config.yaml
n_layer: 8
d_model: 320
n_experts: 128
experts_per_token: 8
d_expert: 32
d_shared_expert: 64
activation: "swiglu"
moe_layers: [1, 2, 3, 4, 5, 6, 7]
router_score: "sigmoid"
normalize_top_k: true
routed_scale: 2.83
balance_loss: 0.00957
balance_bias: false
shared_expert_gate: true
init_std_router: 0.0229
lr_router: 0.00191
n_head: 10
n_kv_head: 2
head_dim: 32
vocab_size: 8192
norm: "rmsnorm"
norm_place: "pre"
norm_eps: 1e-05
positions: "rope"
rope_base: 10000.0
rope_fraction: 1.0
qk_norm: false
attn_scale: 0.177
tie_embeddings: true
parallel_block: false
init: "normal"
init_std_qkv: 0.0569
init_std_o: 0.0142
init_std_up: 0.0569
init_std_down: 0.00918
optimizer: "soap_variant"
lr: 0.00334
beta1: 0.95
beta2: 0.99
weight_decay: 0.064
lr_head: 0.00756
grad_clip: 2.0
warmup_steps: 200
schedule: "wsd"
decay_fraction: 0.922
decay_shape: "cos"
final_lr_fraction: 0.0
batch_tokens: 131072
seq_len: 1024
doc_mask: true
train_tokens: 705800000
steps: 5385
dataset: "wikipedia_en"
Below are experts of layer 3 (counted from 0) of a mixture-of-experts language model. Rows are named router (the router's row for the expert), gate (a neuron's input weights, with its number), up (a neuron's input weights, with its number), down (a neuron's output weights, with its number) and show model dimensions 128-159. Each number is 500 + 25 x the weight over its row's rms, rounded and kept within 0 to 999. Numbers have three digits each.
After each expert's rows: "mostly gets" lists some tokens that are sent to it at least half of the time; "raises" lists some tokens whose logits its average output raises strongly, later layers aside. This comes from a sample of Wikipedia text that the model never trained on.

# expert 120
router:531466443518483511456511531490443474479453501502481501461539513559489460501524527471495504498523
gate0:491465506493496499555506535509472520539470494474526517507488561536484468469493528498476508531479
up0:495453547520494503489487517536474463497510521524481487498467491520526507517482486535507506473521
down0:485522514493511530541495518492526484490556483518502462513507491472518525510500445483453531482526
gate1:500512483517488495503548512457524537473533523532510514461502503522502464547506465493536507492471
up1:491499470518509480482499504504496523498470500491526525512490507490502529485476483501488449493476
down1:503532523469489497502464498509511444487484492488514488506497469552511509508511491490459487463503
gate2:501491542498491487489499462492476497476498508516503543543493495501535459457501542503563509528534
up2:479536448494450501475516513464498503502546494469484518480507508470464516513524555516519499496490
down2:494494489475525502530481470502507481486515496539517519488519460483513468508510494468505483513522
gate3:521479470509489508537521527480508487521522555494521520475493481539511511483448487496499502521493
up3:487505488454528510484539497496508488514513481479501535500488492487512532492472479542526470489521
down3:511481535512503499502502499506493534499508486487491502510503510499505499525522483532469523496517
gate4:506485470530480485483498477508475512480488541452475484459513505484509486491515499500492470499487
up4:509505508501488469508491460502486487495499495450488493496516484535464531499504523530546488489530
down4:480482516482484480508511538461467486524499494520462493498492504490475506491526476518494524507514
gate5:489516538539530503437505510496504479499438526481461492465523504487518451519480513530519505477522
up5:504493525513482490525521482528470482494441460499499495472481497511458569451499558486525529503434
down5:510506505491469450507474494455536473532525508463470524501514455518493498510548495510442484450482
gate6:493514483564481518493513491483499473523507540490538448493535494525480485516482516516519485497527
up6:512527478527482468527497412455528478472478532521550479495480502482489455525512523533467518517526
down6:499463499500494523533474484498496515517518455518494503493512470466522492500467531508473470472521
gate7:533478451535493471478462487495506496517507515491513485542499496528467494444528494536519516481486
up7:562496525476510479467511525519493466529483501478439525498482526501472529502526467519490474461512
down7:496532490489498482485497502505472523494515504470495492464521479521530518474453522501519498486473
gate8:522485502494476507478485513519474502474475507545488460532501487479496447548523501533492492481495
up8:525486515492488529476477496496486498445528489481477515499502501502513556482472479521487502488521
down8:483515442460481480492523472502455553505496495464472504514463495509452507486506505495527513507531
gate9:466550532509423509493506470532445455459503523474501513496552534490541458532494466529508454499545
up9:477475481530496420499468496504489506482505483493469491510548515499466530468516497536521519537499
down9:519503528495525479514559538488515507537478502486501513463467523523490513514488496500516488486534
gate10:527498501455525508468499481486482513472423486466498546491489537521498490519562508486477519474554
up10:476500479491464523501479515533465529513516528489501491511511453512476445454496523490444526522501
down10:511499528488451498461497532519452495513522475514482465462486526462487555480505523535519470510490
gate11:492537520492511493433521528532466472496502547542511499499506506528502491516485501509501535501492
up11:453503527501538532502480533512484480499503469493526485465474476488490485525474483541476483517454
down11:521481492494517514504512541518498498502483483489530482482474503518504494521523512470529461476518
gate12:512520511461519523493510529509459475489459487486512475498461525523527460466469480525502539511516
up12:536509526506485476514465485454505479527531523486492436537492491496487473451430481502473562518500
down12:435509467496527479465521486490480521477490502504479551500470531498508474506503530442544492490476
gate13:510501490500504509494486536507494476486473554506448471503475555524509428463490513449533495479541
up13:509551532471538535451458452474453503490460494499506457490465478474518464497535489482530518505468
down13:475510500490476511510486499553517501520517543479424534522488486550473475492490474437495500502534
gate14:490508497552507490519548479484480502523447534490531503520564528479477456470520516516486465542519
up14:509484517519490482547517526485519495539528497481466502511522490485528528529504493489506517511493
down14:490480558506517509489503501492529522489537512520516519495475461503470473446450522532465503517475
gate15:483507454488499501503445510472498523471538497514519506495484517496485503524487509529508514501475
up15:498509474508528449506481510514521505466529476490521482516517512507487487493500508513499519520548
down15:519493542440481496509524484479481457533519501453485493513526514547449540517464458516487481482527
gate16:455518482558495501541565514507522523468456493470490478533524478515455504518504520487480534477501
up16:517474501464474451473530521478500506485490510505468469487554473482503472525536509530464510473500
down16:483540524485489468531500538513482532507518513521461448529486496465497535497519476531545504496501
gate17:502521488463495451491512537509516491518475543487491507510497518522485496502523495506501474527528
up17:481546457471464473497440515442512536492458485528499523500513494458493468560489498529498496531518
down17:473502514531533484476511518521510479511472532475480532515509501548508470525476493524467503500497
mostly gets: "berg", "burg", "yd", "ung", "ien", "ond"
raises: "s", ",", " and"

# expert 123
router:545537503483539493469492502470513490482501533506525502516480519478490486504509488541482508482504
gate0:536483487460505474508482546513470528534461516487491514512488482471488491494476487479487528491493
up0:481546492444497533485484477502529517520511512532541491463509493494553465527503481526507467524550
down0:470514511478545529500528523507465521480497524516535504554491540536529517470470452516451489509484
gate1:494509557533505437483470523517546480505523547500504529527511478510471488496511515539438517517506
up1:556469501540444512471510491485539529504487514493517482509492490490486488493508524479528489504522
down1:504515505492535456461513477503472494530478467540536508533526507517548482500517500475475458503477
gate2:495488432461487496490542522464517456467536528498483513528492511465520468470517471463459508526509
up2:496522462511506504497489511480515482541517458495540482485484490501489535514505483485466494516451
down2:520488464487463488526532470499496468496524514526467520472492492499511465483485523501453461484497
gate3:491524551498502470486486493504522486504526536506494494470509446496506471500507519508502484492508
up3:501529492536425508478500518497511516522530527490480492485510474498511426525500518505438512483541
down3:505463468502491471507477509544513493502461493528496482492512463461478468502454505493519466517499
gate4:530507520473504496477464486480505479479511491470463496484496504482518472502493483540474517496475
up4:489495510545502495482495491515548526493449461489524518464506463515520516506502440464527492504530
down4:493474484512508528487501545507477538557484501448518491477546513505496456550493524481499546493530
gate5:490514485460515485488495477479487505474482502498547537513489544514533485521487548527478488513483
up5:541518479486496515492504537526521518482504542508405511463540477472583533521458483511517515510522
down5:486483537496514458496497529508522520469510503497562514506487532506518498495509426519545505532500
gate6:515482503467496566471505544516514524501522502448510548478495505474486521473528509524499494461500
up6:478496490467537498512507484498494524496486490504532489517484518511529495546497488483458532471530
down6:500527462510548475463497506505524474512517488494462470507499469489540530494515514503493521512480
gate7:509534492496491472444445476539497478508462492498497525479472542494493492487502496522529521470459
up7:506508523499494489484512550551492507485517517526488509532484490518514496479488503459483526487519
down7:518494516503478514495513518514464460468504512474524501557524529463542550497471466496516527493503
gate8:522505453488537489495488496526497510499502500495487520505522492469499500541479508529524546493527
up8:461521497533502532523525531509494558484480509499498491525462483532516492473485493452501510512451
down8:523511477500520526483508469543517486515514504480454508505507520492502489486500489460515493477512
gate9:474497495498492521477521499501554444516509517537510484528538484485502478434532518571448550538491
up9:468506600513491517474494507459504526511531510489487461491501544455530512483502515528473488509489
down9:500499489512497470527509506484489487506501523448485475525474503465501469495510507495495517488484
gate10:495487490478513504462506514498494477537504517497508483485522467559435457488500466510502499488520
up10:508495478520474509467471491495525478485533500490467504533466537499495499496519485499444494528487
down10:491541453513491486547553470473459519526511497526457549479505476521495538515513473474524494530537
gate11:486516450469482517503510500507456536454484479481531526468473512513543488515522460553479489474553
up11:503508519508487499489497493526487515508488503499550488471445531525482525487497476520513491529502
down11:492497511515512473456483517510523477571497515518471482489472515508522534515525521483490467526516
gate12:516514505468485492562517558514505464485509496460456498511466492538548479525481478487444447525510
up12:458516484488501486510492506515513500514487518537468480533544509501456521501452481508497524484504
down12:473502501531531445501503492547529523494506450526508526440517495517553479560517470489537513468516
gate13:479503488497552495528476504529484512462521509483499460464518486531536472565494499522527499493529
up13:499491459512496516515463485469490494540536511488510509474466514479513452512505540468519485509502
down13:530550499490469530478437495543510524489506475485516471521487519506483503506493421491512531485563
gate14:508573517501512496515521486527498503520493515515505499516491540494501498452452468482480461496464
up14:558506477471520508497482486498465517525455454552473508510492495553487484481482479499559495505528
down14:505488506495510437529475502514520499473525472586512458515490512510501478520513455522523524508425
gate15:539494463496515477484480500520486499487522517492495483484558467543492538495535460462515499517494
up15:438509533510499493494477486464549502534518473456438522511516517545485501503536529485544495519515
down15:514520469465494508494503524493547493509505521519538538477486503468471503491501485469492493492494
gate16:522544511462482516495483487528459520486500516468474503531523482522495490450464492519501433488479
up16:538521516474498533456480477512500510501465509538473494489509451498511487484516536493489537496522
down16:481521506484448491533508525480509529548511507478542514512499538507505547451465509527517474547503
gate17:533482498477493511510526496492506509478473489467487547494445530483540504517498518527486524460481
up17:487490515547511464540519510531532513495509534488513531532493508532452542555483495479510478534508
down17:486509478521515504495497502533500540497490477494518503530479518504481498482540447505496511546528
mostly gets: " new", " part", " end", " second", " place", " inter"
raises: " of", "-", " (", ",", " and", ";"

# expert 10
router:503467487503532458503501528463525456503491544523500520522515545484473477515523492510497456430483
gate0:514466548491519490517486492475479488521514491503534510532508507524503479520485518511485481481481
up0:517498547485507542499503499513494546507460513581538503494477523542528488508458481520515522499492
down0:518516499517535451521467513483479534457501500502518494536522533477445503490506509519514498514531
gate1:490500516514495498516483451499448488481501517521469471486516520455545485517476518503527514513547
up1:525529531517522516535526504468537482472494452472576489499487498493533494481483565528521498487503
down1:533509533497487509463516546501504490477507493536498485486519529496444560531501442490515512468494
gate2:479508455538500446508489441483525488485517506486506519495537514517475487525485490516450512521495
up2:440502509490521516521484509490479516508464539491467496522509489487535550493494452495474519511487
down2:519541500534496527502451504515496508513487569503503458505514512491523575496489518497520443472479
gate3:492508482496478482474486529504520487499515519460495506523503505490522447501497448494482513496450
up3:530525517498464504483488530491530499494511491534516520510480464457491488527514526497498505507482
down3:514519541526504525506528489546514510535524506518492505497533508469490560520456481511524487552521
gate4:406523529476497526470498522535502482538504546492455576501506487470497508518506519498465473440495
up4:501465475517512496514521457545523517496567501486486515492545491498508486467552495479457490496520
down4:524549532530474484491447446452538452498500493498506504500480491492505495471504520523457497576455
gate5:478457473501507498528524506508487515466499489557510514496550509531491482461579463490520513504520
up5:543482519454509479481505468491465522538522515546532520486521526473489468513495516476463499488468
down5:476522500563501494508514541479461504454506475490491504478574470483537478456498521514480510505501
gate6:515495512495495501522538515525509523492510507530520512494498522482497471476555526489456518509482
up6:500503559506496514500520563501496506526508478497497497515526490489507444489507517505486488516494
down6:521502495510492519504508489499519509456492506494550518519500505477557474463452495483529452553529
gate7:528497459476514526499429498538533478507501527491510468474505509455555502553533501515508488502480
up7:455530514489495497493563464462481478521477481467472533485492508517537512484518477474513491515496
down7:468512524487471501491526550518550494491483459512489480494538459496487498508496509496540497460480
gate8:540454548438531490476494533513461474495516538532490471537454516452471508544516537450492462522535
up8:490452467483493530502528493540467511484492534497507536477468537521498488496487480476526505494497
down8:522546488467507473522560489460525506502534485485482475510454480512499535501506467521545521462469
gate9:532506499517518468528532506511506475470477514461529486531528447528492465519451486482460476468490
up9:464485518470514475520468475484529462487524524502472450498493518490465494526551481481514509519485
down9:475539507498491499488509505524478567480531502480489488535463489492530535481488511501558522496543
gate10:482478499489460507471432484474476498527497493533489437457517489448550487459462479503489514537491
up10:516435490507500537470526477522504485461510447520489529483507541488492526506533553470503519553531
down10:477488510484496521467497505491505496518510520517483528511533521533480536467457521497523496488548
gate11:534455468517480509457487500482466474524468532508530488491488513499471567453485480513484526494534
up11:490485533546515516543522479475547485535482519495524512510460496507483463479560509525489476499500
down11:490533464513496501442505514505512576536505480491511483475465500484467473524486478495489496503462
gate12:472497517487501460494493506534503486483491554540482491495508506483511463502502514548525511477453
up12:489484506515506518461497508532502495453509496491476468497518479510512511496563498542515534465489
down12:509505538491494481546541497571527460493486484519485507499508506538453516510511493492495452535485
gate13:475477510518478523494509532506487491518514509551470511496522526428504529481535477509469518520509
up13:489505475462480512524511495533500532478498477485510492508544507517529496487509476501511483464480
down13:521479476540487494508450474509473466519520492505483493497575499474503484514493529464499477498473
gate14:519497482498530506505460488454540517530486497491545513498481496517508509491470501485441452489462
up14:500569489454523505495494437468490486481510494553524503516505512517500495488457508520490483502484
down14:466530520499475505503505541532495522511499485505495495514493553483550531501470526502490505482486
gate15:493489463512512482542492508496495486514551502482492497469509497551493495498487469545478530491529
up15:469507507504524450495538513492480547468483468490506484551476524542497519497487447492506480528486
down15:531469473527503539484480533494493469496514520501511468458501492477471491469485503486486550500514
gate16:539510479537504431521486463514493492500494535521492506489505506481443538544506510466470475492505
up16:484525530529531512478518508516472489458490456550514515481513504502498548491494460462517497477497
down16:475502523468478528506487501515533477504463490474480519538457529498468500494508525510522501471540
gate17:506530528493531512514479490484528489489515529517518525471473467514526504502498536487478481493475
up17:448485503506457499475553487528480489458509516480519515535463476499492473512472524522533487539489
down17:483491504500510496492506537429480473567502498488500466493529506520494476486539455507486534472505
mostly gets: " all", " known", " other", " most", " more", " such"
raises: "ly", " of", " to", "ing"

# expert 60
router:525464509478513520522459529486477521478472518467489488462525498458509471469498512509465453495498
gate0:478492524505530506483517470523462522489480505532528473478489479517570461530477523548461557466492
up0:471505524491497476469520448504502524508522512551505508521490528471539456524520510499476500499511
down0:518478499483494504505505506460524451429518505486529523487452541523507531460504540527519488433500
gate1:489506491540496485488515461519500455492530528503518480471484496465507469517456498574486471454528
up1:514499503552518484538515515456503464500516543510460518531534501498460508482534451498497513521472
down1:543498540485496504502497474440461545499503499479496474515516480475458496475474483474489508538487
gate2:450467493508505521546478514517468450491496499496510495492500513484482524547455496447493463551520
up2:495518506501512471453531490461513496493488505470472487511492517486506517490482489485507531482512
down2:471523507505488457516519517468488496551503529490479510520526507497541511517498537458482459507497
gate3:499467499509517476527482464450466467565497502460500473508517508475486523523503548493512496538501
up3:472493503511479467530472507525530454502542495507535518481440521474500489488495524517461510476450
down3:530506506503509509476457456485496503522532487529462492483578479479513491502498468489511521499547
gate4:489483519522478448521484509507481476463515537534504473465505516475545507456519523511524507497505
up4:462474506499485520495490496527531489519525496498522520540553470499488534499474470477502451519522
down4:463503504501500512499488539524518475486475512513526470460505479482495559507473507530486510508453
gate5:503497515494516506526512516493494507490494511470503526441466549541508434499484467494474509472467
up5:517505509523478541478484501472494516569537528501547533477511517461476464476473444516522499493494
down5:511519482470501486499534501502515523468528513493501486470438551542515482489496528477502476489486
gate6:514485456512493505476502482513493552465477479496520476507487480516482506483466512517475467488519
up6:454492498494519528502497510512489520544497473477491518461515466485481534456541513480495534506530
down6:489476498497514481533516492458470495512494472467511483514513500443540494518495464518498558498529
gate7:514509504485420469531506493541534497505500544457433523525499519497475440506509485489491481578451
up7:469440474484470504494573504490508534475519532466495502486507468466492503484509508501518520483513
down7:546515511507496524505521550536538479476505515505538463510517467478519514482469523491537454530495
gate8:469524462509528493469462521507519487550491457473509484509531531547470491477487502552489495473547
up8:506506490480510499510474540448482475540463488491515526526497521486501507519543528482503491528454
down8:537492569479525487530535468497528514519514533498502483474490478495498512497462476520490474446493
gate9:475486502504478453503506527499512507487518472474528509493556552487524473530457537492518491482432
up9:495496537503514528477530541507524493519528510493464515502502531518489434528498523494501506490479
down9:530496473504482547483447463522527492527448458497533525487523433488515528476461491493489470512534
gate10:457506510473500544518486483457456536491475515480507493500499530542492510470527466488511506549496
up10:484514505486514500522489455557508468493513536489485488520504492511562506503554530499478492508532
down10:529493482510491537471519486471462540479551452511523515515534497485493511474465525486538477547503
gate11:516519459498479491520485485524449534476490542503513496515493498471484521487517500532494519482496
up11:495514510525482462480514526490477498473451502470504504425481526482510517535511444510498469484486
down11:468472506484491500490535488500486504506535510509499543462495482516499494497514501531478485485559
gate12:514474516487515483550492541500501489491522494463454468504517505494501536516454511524522469475505
up12:467474514573539523500497500483501517528506462490533507531538464464495502505527519534465508466497
down12:498505519464506456491498468487476452503490517512507565513518509524528500498517496490518512494456
gate13:492473522504471470509466532495486554468516493488510503442490511460517514468476549497472484518516
up13:526486518542490499501465465521535536535546474505500546533547460503521495465492508483478527508508
down13:483472539524494500490477482528434507524487519502503525483510476516492506520478515510488532509472
gate14:526507474505507485526503533474485531502480553484490485511484541467517507522488489496472488501519
up14:487476498504489478504483525498500527469458507503517507497500501516500514478519517502475504505496
down14:508503504520455551476499483520513468493530498539464435474503503504518525511483468462495472521478
gate15:519487480482464486504505519509524546519515522491488500488506488479487477514507520522461459528490
up15:513505554488489505535477521520499498525472504508462474497504468507464499480480502549513495532486
down15:496465490517496467504506437475492545509498543470483515482532511486517544503527547522521565466470
gate16:459483497462456522513499496556464519497486507451482498503449505530490487526489489512461539499514
up16:457527540465519498511554487477478568495534495541503466481523480460510501497499478514479475522496
down16:499500516475516451486507485462503458531468492493520464469520489520518490542480510490511480502553
gate17:493452484503508516467513536534536475493523488489510461483501464501486461470488498470506504483499
up17:479515477446522477480509515521510496486491517457443465518513521521486517509532485494485492504501
down17:526496500497532537498501463498456512518516525458493511458513489473487517489494491536500532538536
mostly gets: " Council", " medal", "hip", " Minister", " round", " Award"
raises: ",", " and", " with", " from", " (", " in"

# expert 47
router:510446455508509507476493481489509522476501507551487475502525509484460472537476516499485504505519
gate0:454548511474532540467530500493524491498544537493542457489490514511506498498474464470511481478478
up0:467499509486472494437499473502513471474499521494490502512502495499550509494488501485500474489516
down0:499471502508498530521526476500501487502538490547487532506517437506452480531510481508491517504500
gate1:508527497545537478477477510489515535471509490465475501483534497497520497477525494502442467538489
up1:519505463516489515503522479519469537555522530536491506520534481524514532531510497500504518469508
down1:465517548505529531502475529501514535486502486496475513509489495512515516512538504433481506495465
gate2:502472466491513499504510500519509516487517518539536528519475476486467524495460512536503517498506
up2:535504506514499511471453508510536495464504521472503576493477555542531532512519459516502517471484
down2:492479510505497459520478478503528517487481496491478500475526513486515512462469537513501544486486
gate3:532516493504465550544513475519528510517500560462475496496535518464510533466527459495496512466505
up3:473529499523493472473512479494496502572469519479472503500497509512516528475494522562477510556491
down3:480515447519463486467476502510483448466493506516473546515482505518538487453487491499511495477478
gate4:486543484489504524482504510518464538537476468527465510471537475493476455466524491471485535511523
up4:529473511509428452516500470491484464515498522476493492494527521503497531497512510500528500543491
down4:513499493530470497505484512462549464484513504481497471507489525493494499532475539488509504500492
gate5:459501500461492479526480504507502519467495518480513538508518526524457500566476508497463505509528
up5:493483493539523494497475483498442522521490467506502521500481454505504474485481505474481480526524
down5:509554500518518480562511469515517508554480476498478468515486506523543473517489511489508522503515
gate6:496538508468543500490521513479487535523445518490480499541477516507488456488511531506519521519488
up6:507485504507508497506504556521531510449510491493521533519489481479515471496514496486496514545471
down6:492557478481494509541516479507487490465503474520484494525474507522531474505480489462480474484505
gate7:506510523512510515487468500501490496502462546481519493461569526483479480513504532530482480515501
up7:553521511482498447507477471517481514514491524495519522542531521487503501517477498535467492504488
down7:522484497484479494536503504505475488493560494498480474487480465492497530485488482511475536531543
gate8:532484509484512500492521495489499515499482482480506472473482522510526495503500473531517454493516
up8:440490475504484485511512516487534482499482498483457509492495493500504518496490473487495478527482
down8:512459519481513512532503488499505525485515546477514483553530433541497454504521481454474484469540
gate9:498516485489484431535495477477534489489497496512524492505523513525526492501499539479482471523465
up9:488501497513478520507554509495497434503491490512479501477507526492477458512494493499460504511476
down9:531484496546484521503464493511500521528510513465506515503508517481481488486445486505497537511521
gate10:470521479502490497491534499497462518497525562568504487496484513494462500476488515472483555476511
up10:507515481519502496504535482469515506515505503518497490513460503514494483452507541467465544504536
down10:517508521511471544532489532507515493537496508481494458468491499471471537524501499501501462496498
gate11:541521465472460469504512487530486515460496499543513522538504481542450489516560514463513473496468
up11:475505442497470497525514534510492541470481540511545493545444531489453535489497514477558481488491
down11:539505528504518484521484474522521499470536490517500475487521513477496500512497533513515492494479
gate12:501503499507486485434465495496486520478475523483502481498497544448471493480512486508484489517490
up12:470514482461466499489489503474458476493448450499472526488502494452480515509533512553526520484513
down12:531469475488461479493521502459514499509535504530496517515484533533526454472495495461499536543471
gate13:484522535468472458534516462500492534519507472440485513503489521472519497485497552504484513510472
up13:474472483541488505468487516443522477508529520481527482481477491493494526495491491535487504485515
down13:506492559504548525472549530509502553479474518532521486493524489483504525482452504483524501491483
gate14:508509522458521562502482510525473488525519475510514481506526549487508515486484473480507470514492
up14:466447462512492488517465485498534515522488490475493501508500525528513505502470522427527507537508
down14:499513507467522489466504510486523502498509512517521461498468533523547518491539496498569554523491
gate15:523477549476492543529506509506489547488559474499479495456472449543502514547523533485494491502481
up15:511529459514510476450494529517515502494547550498548503512529526510486511515517506469534490462469
down15:497489550456502542473510532531548528517511480489464482516511486498451492514504474574493492520513
gate16:482464479503499476483515499510543493491541536518476519537525502505531505492470537504475509487537
up16:524504515529513492506487489557478476480478474535519486509519499487478533525510509485550511502523
down16:493502487511482473464516493505483458511501500419492527474499491520506513495490505522505496506491
gate17:529505500477520488503528457513489484508523533494518502519519554505529464496471519541535504479512
up17:467497529502486483488502518500500456534488490462529498517544526455464503551468484514464523513529
down17:484491504537529522496456508502500453534488516526494517494540512492532474532478495460482502497500
mostly gets: "ich", "ek", "itz", "ik", "ak", "uk"
raises: "me", "ming", "lin", "x", "ning", "bra"

# expert 33
router:460476471499528485492509554486555504514489480521493518477507471522468464517487512523494500492521
gate0:523504507525474491529460546537511491555487539484496513495522498552490507459500520561491507506481
up0:479534464503509523503525479465483585529456479505526464471466532473501469514508508482533488472505
down0:522488539514530503516459493489520466517501483516506478505503513453505513489464506509471534497502
gate1:485478526506464475520528483527534461480494509490512502515551513478516472556500516518495486506489
up1:515514540529506553514483506498478528517472509507500501485497485511542519525501515524517454469480
down1:458494471486515521491562469484508428499471471504493471483464513522458505545530494482531509464509
gate2:496445472531522516532529490509534503528474544504496496498522468532479508497499531462502517513474
up2:521508497509508520470536462497505480523511509475505493501507453494524487493535505449500470470461
down2:496507469529505495480500487489467532496500541491515499548520500486539523475500503538498504486480
gate3:493467473499473472524511545532476488485511457509502538497467496497474480498484557547539486488517
up3:488494486543502537502522535451519505520492536527518516486511490473490525493485452516492537535490
down3:457458494476511497502537495488546492491520504467507550469499487459496519534534512466488499546491
gate4:485523455465538519528447463514447478462500506514477507498504555502475509527469479497505490474474
up4:544536485495532479521542481500501494500542501500474497463487447527476484554522527500515488528481
down4:531482491472482480515529458485510511482491485532523498507504481458508525514514530510501515541543
gate5:493465466521495504505511468497481494502468507448523499513544522470486454534479510521534489517501
up5:534493497522505526475447486487517526496546518476506523512536515507503539489459505503502515521486
down5:458523507495515497496458532516514511493499494536538488519525458513523483488501510485498468464460
gate6:470512524495538490496556522507472532494522490476525510512508532479495441502521500474492490480530
up6:475517508456490523503499539495502477511479462526506450505486498529495521493498513499529497525514
down6:493489525499447479432496498488487504505504509518511558542469515451532479512496487522507501514474
gate7:491534515500484483542466539485509497496471485503503446516497470508456481492471463492484559518509
up7:501502512505489492523494476558520519493535490518502516515458534513534510495481465495499539484516
down7:471456503493550486510513481529515522497499486510475454485476496520463498487521491462464457450485
gate8:470505494532526520499524553518481504477511519518503495487522481510488429502469503524492524502528
up8:506478483508479512489509485518492475445493522506516507516484538522495523486522473494503505513504
down8:511548499525476505519438525510495497530479509502512501558508504543482523513527542505475482515507
gate9:451489515498508495467510472507531493513473494539505520544512487472514498501516518477527483522509
up9:510507488488470496516479547565495516480506526529525466486504522492506536475503527515458519501534
down9:495524470497525525491522548514516535527532523498497497523536483475494483508493497550497524542494
gate10:490549482473448515521509477496538545538480506500550494510529536481495474520503498480476526505511
up10:444539510527472518475500520487489456497472529481521515492473507521510490517497492536486486515480
down10:525513456540489503524482489457472512485488452533517549531511473500515457483491499509523516518497
gate11:460506455511530503507513536478499493489485526500535531527552487510449450537449485498535486511479
up11:496465507487525509497526464493466492488513441484511464545485498540476532467500529506477517512533
down11:477510493543530496510455462523485523440511530513508509485492489539518504485501471524514506514539
gate12:526564508473543489470458531495500528492488497492469479552523462519511448476519480476465507450514
up12:517519497472493508502487475450499467465498531470486458512472510467483534483495518502513470489529
down12:516490490514474512512459496539521477521489494550453532481481470488474514517524495478500490498528
gate13:512506535488496487496496507487477461527472455490529530508528505502496482540493492517479486530461
up13:511481530542524513522525522496559469520529491483515505513545493490521501503501508508477473521511
down13:508488518513490511536512493547470496490518507522505517476512509494567468490504463514515486520464
gate14:498518482497472512494496482492509478439496469477494484499519458514474485503483510471476513507544
up14:490489500503483491532506458501461475495509472492527471543493476504512489468467504468523518461462
down14:507488478501523522524500508493475487530534528507488498497484489494474524497533530543472477548508
gate15:489512499510518495480527479477507493515471529481482453504500511510535487557490502475510443538548
up15:471529499530461478493519516515516445522548497502541573477476495519444502483485480520507490476510
down15:496482479514477473523498483534495468496493485537466463492485520505531488478496513492554542507470
gate16:529493503505499510492482518516506520523513528512561443494496515499503489462476477514517448486477
up16:488481486510512474493558478489487522515500461548489476511493500535480474495521521472492561530494
down16:566492454499499481490468508541463519546471480521481507482482435503496507489480511520500483485508
gate17:452470499467532458526506538493500501445500502492463499505492525516532445498508535472516514499513
up17:498489532508491479498479511465533493523486502508500490525545492519508500481497486524462538466510
down17:520516500475472481518468475532499483511515517514504515498498468464432498465493520491476495545525
mostly gets: "ca", "co", "mar", "ari", "ere", "di"
raises: "ches", "ber", "chi", "mb"